{
  "n_experts": 192,
  "d_shared_expert": 0,
  "init_std_router": 0.0104
}
Below are experts of layer 7 (counted from 0) of a mixture-of-experts language model. Rows are named router (the router's row for the expert), up (a neuron's input weights, with its number), down (a neuron's output weights, with its number) and show model dimensions 40-79. Each number is 128 + 32 x the weight over its row's rms, rounded and kept within 0 to 255.
After each expert's rows: a language model's description of what the expert responds to. This comes from a sample of Wikipedia text that the model never trained on.

# expert 16
router [120 137  62 100 144 173  98 149 104 135 171 164 132  89 182 109 146 120 127 116  73 168  93 156 141 101 122  90 156 140  96 130 116 102 142 124 131 119 137 160]
up11 [138 139  63 145 125 160 193 129  84 132 148 131 136 154 133 151 158  92 214  70 134 108 124 104 136 122 167 162 148 115 120 144 103 177  97 142  95 158 121 176]
down11 [ 60 142 133 188 134 165 155 129 146  55  74  96 115  95 135 146 141 160 164 151 131 150 159 163 157 109 149 121 140  88 142  86 127 142 107 106 117  81 158  88]
Verbs and particles in naming phrases, such as also known as, referred to as, renamed, used, called, appointed, often in biography openings.

# expert 61
router [123 164 148 195 152 153 146 135 142 134 148 105  57 100 112 167 175  64 122 130  40 112 151 106  95 136 121 110  96  81 118 155 166 129 200 207 110 191 159 121]
up0 [112 116  89 116 131 168 145 181 122  78 126 112 124  84 103 112 146 185 150 132  61  45 169  53 143 112 114 148 117  98  78 137 144 113 119 210 100 102 130  84]
down0 [145 134 106 127 125 143 110 120 134 108  94 132 137 137 130 190  93 127 156  72 179 170 128 159 128 198  83 132 113  62 115 186 171 124 136 165 122 147 172 131]
Word pieces inside scientific and medical terms such as cytosol, phosphatase, physiological, psych-, prote-, usually before -ic, -ical, -ology.

# expert 7
router [109 167 137 108 137 127  75 116 203 114 180 158 107  84 149 120 156  80 130  76 106 174 101 122 166 146 153 153 115 115 138 126 114 102 156 103  92 163 149 190]
up0 [185  54 153  91 156 105 104 133 190 146 142  70 120 129 108  97 165 150 152 174 180 151  82 163  95 105 132  83 138 149 120 128 168 100 130 135 128 171 113 191]
down0 [196  97 134  94 149 149 167 143 134 121 162 103 154 207 142 151  92  59 164 134 187 121 146 173 113 175 111 108 104 135 109 144 153  85 116  97 111 116 101 108]
Words inside quotation marks, mostly song titles and direct speech, such as I'll, Would, you, There, That.

# expert 13
router [ 89  93 145 142 134 121 106 121 141 162 199 178 109  78 169 121 144 155 133 109 149 189  87 164 166  99 179 127  83 178  82 162 138 116 154 157 163 147 109 130]
up0 [ 63 102 141 110 117 143 106  95 162 138 147 177  75  82 142 119 157 159 128 112 151 173 155 130 190 133 172 151 109 124 115  81  95 105 198 165 167 147 123 132]
down0 [139 109 135 105 109  80 145 171 114 165 119 125 156 125  54 142 113 124 125 136 136 122 112 132 189 105 154 113  75 154 145  55  67 130 159 153 176  94 125 168]
Words about naming and reference, such as name, named, known as, may refer to, renamed, mainly in disambiguation and etymology text.

# expert 30
router [138 185 155 147 176 163  99 109 168  92 139 108 145 142 145  95 121  45 108 122  62 118 148 123 148  73 158 142  83 123 117 173 180  92 156 148 112 116 123 129]
up0 [ 72 152 120 131 158 145 142 173  41 125  77 136 162 121  91 140 156 123 123 121  93  98  61 124  90 106 158 106 109 104 148 155 113 144 109 177  60 128  87  88]
down0 [109 152  60 152 119 141 166 102  58  94 158 120 128 163 171 143  86  63 143 127 131 163 133 183 162 125 114 119 187 154 198 149 145 138 147 136  69 155 181 125]
Endings and whole words forming nationality, language or group adjectives such as Chinese, Jewish, Irish, Indo-Ary-an, Unitar-ian, Serbo-Croat-ian.

# expert 63
router [153 113 137 118 131 130 119 103 141 152 163 170 143  85 121 123  60  87  65  82 131 131  49 116  55 131 122 159  87 143 103 159 120  52  92 128  91 181 190 171]
up0 [106 140 156 136 126 117 141 111 212 134  90 133 172  91 148 112  47  98 171 132 144  53 121 128  96 146 109 101 152 129  81 131  77  85 191 104 145  90 186  40]
down0 [130 148 103  33 141 145  95  96 213  85 112 114  86 165  99 107 132 126 138 161  90  42 138 186 178 116 178 156  85 126 123 162 121  69  95 154 122 140 213 139]
The word to and the verbs after it, such as to reach, to create, to take, plus digits in stats tables.

# expert 2
router [ 98 157 174 106 146 140 118 141  95  91 173 152 126 169 181 117 157 135  95 139  98 153 144 168 137 121 123 120 157 170  69 133 136 138 135 147 125 156 125  92]
up0 [129 181 180 161 163 176 113 114 106  53 115 142 123 205 102 201 129 101 125 176  71 123 159 124 130  88  82 131 164 188  93 123 142 160 145 124 130 146 119 144]
down0 [101 117  62  64 157 169 105 126 110 153 195 120 154 125 126 162 156 144 172 118 145 112  99 154 144 135 124 121 115 125 153 122 113 106 133 152 168 141 121 129]
Inner word pieces after a short opening piece, like s-oph-omore, aut, ep, opportun, and existential "there" before is or no.

# expert 59
router [124 133 112 139 174 184 155 116 131 133 164 105 134 131 119 131 117  42 110 102  96  88  99 120 176 112 117 123 129 160 110 102 158  69 159 141 127 142 156 146]
up0 [170 103 157 115 156 122 160 164 133 140 157 123 155 152 161 142 139  57 118 187  92 159 128  64 166  77 153 116 151 137  93 152 154 110 164  99 134 110 116 126]
down0 [112 143 157 109 154 151 157 104 145  97 150 156 153  68  87 211 150 104 180 141 148 158 135 124 150 148 130  88  35 181 207  87 119 106 121 158 130 187 161 131]
Backslashes starting LaTeX commands in math formulas (\frac, \mathbb, \Delta), plus prefixes like non, anti and words like to, the.

# expert 11
router [128 113 139 104 190 157 147 109 121  92 145 103 107 144 165 132 144 134  98 103  94  97  82  97  96  79 172 117 144 182  79 141 147 112 116  90 114 158 133 116]
up0 [105 108 130 120 157  86  88  95 116 126 126 145  97 151 137  96 113 180 110 112 106  81  84 150 139 137  97 208 151 113 145 104 182  82 172 132 102 119 132 101]
down0 [114 133 138  96 132 123  33 125 121 113  95  93 107 171 172 136 126 137  95 150 118 164  78 124 138 106  97 149 158 106 119  55 120  64 211  68 119 166 106 134]
Short opening pieces of a longer word split into tokens after the or a, such as re in reign, fl in flashback, imm.

# expert 27
router [129 139 218 138 135 156 143 161 119 147 148 153  92  98 132  87 158  76  95  87  69  99  48 125 117  98 122  89 157 141  85 117 148 171 197 184 151 165 120 162]
up0 [119 125 114 186 147  97 197 114 187 163 144 155 151 119 114 149 160  95 130 142 134 153 146 116  64 145 129 113 174 134  92  38  95 118 131 131 102 148  97 184]
down0 [123 115 122  99 190  92 119 125 167 120 125  91 123 114 178  80  89 107  85 116 107 153 173  59 110  96 101 113 141 181 115 152 142 147 169 102 133 168 131  83]
Common first names like Paul, Bill, Peter, Mark, and inner pieces of names and places, such as Med-ell-ín, Gul-berg.

# expert 36
router [147 141 156 142 129 181  93  93 142 123 152 139 124 105 124 135 123  79 152  86 125 179 116 104  85 114 155 144 104 110  78 115 189 126 200 110 122 148 141 160]
up0 [154  93  92 135 105 106 111 151 152 153 135 128  99  60 137 135  96 134 134  98  94  92  88 114 136 117  97 144 176 143  86 144 134 155 114 115 143 138  86  83]
down0 [127 161 160 107 106 119 104 136 134 153 145 135  89 104 157 109 179 141 136 182  77 107  88 198 166  46 136 172 144 105 182 159 143 130  30 176 152 134 130 112]
Word pieces inside people's first names and surnames, often foreign, in sports results and biographies, e.g. Wojci-ech, From-m-elt, Lam-ine, -ović.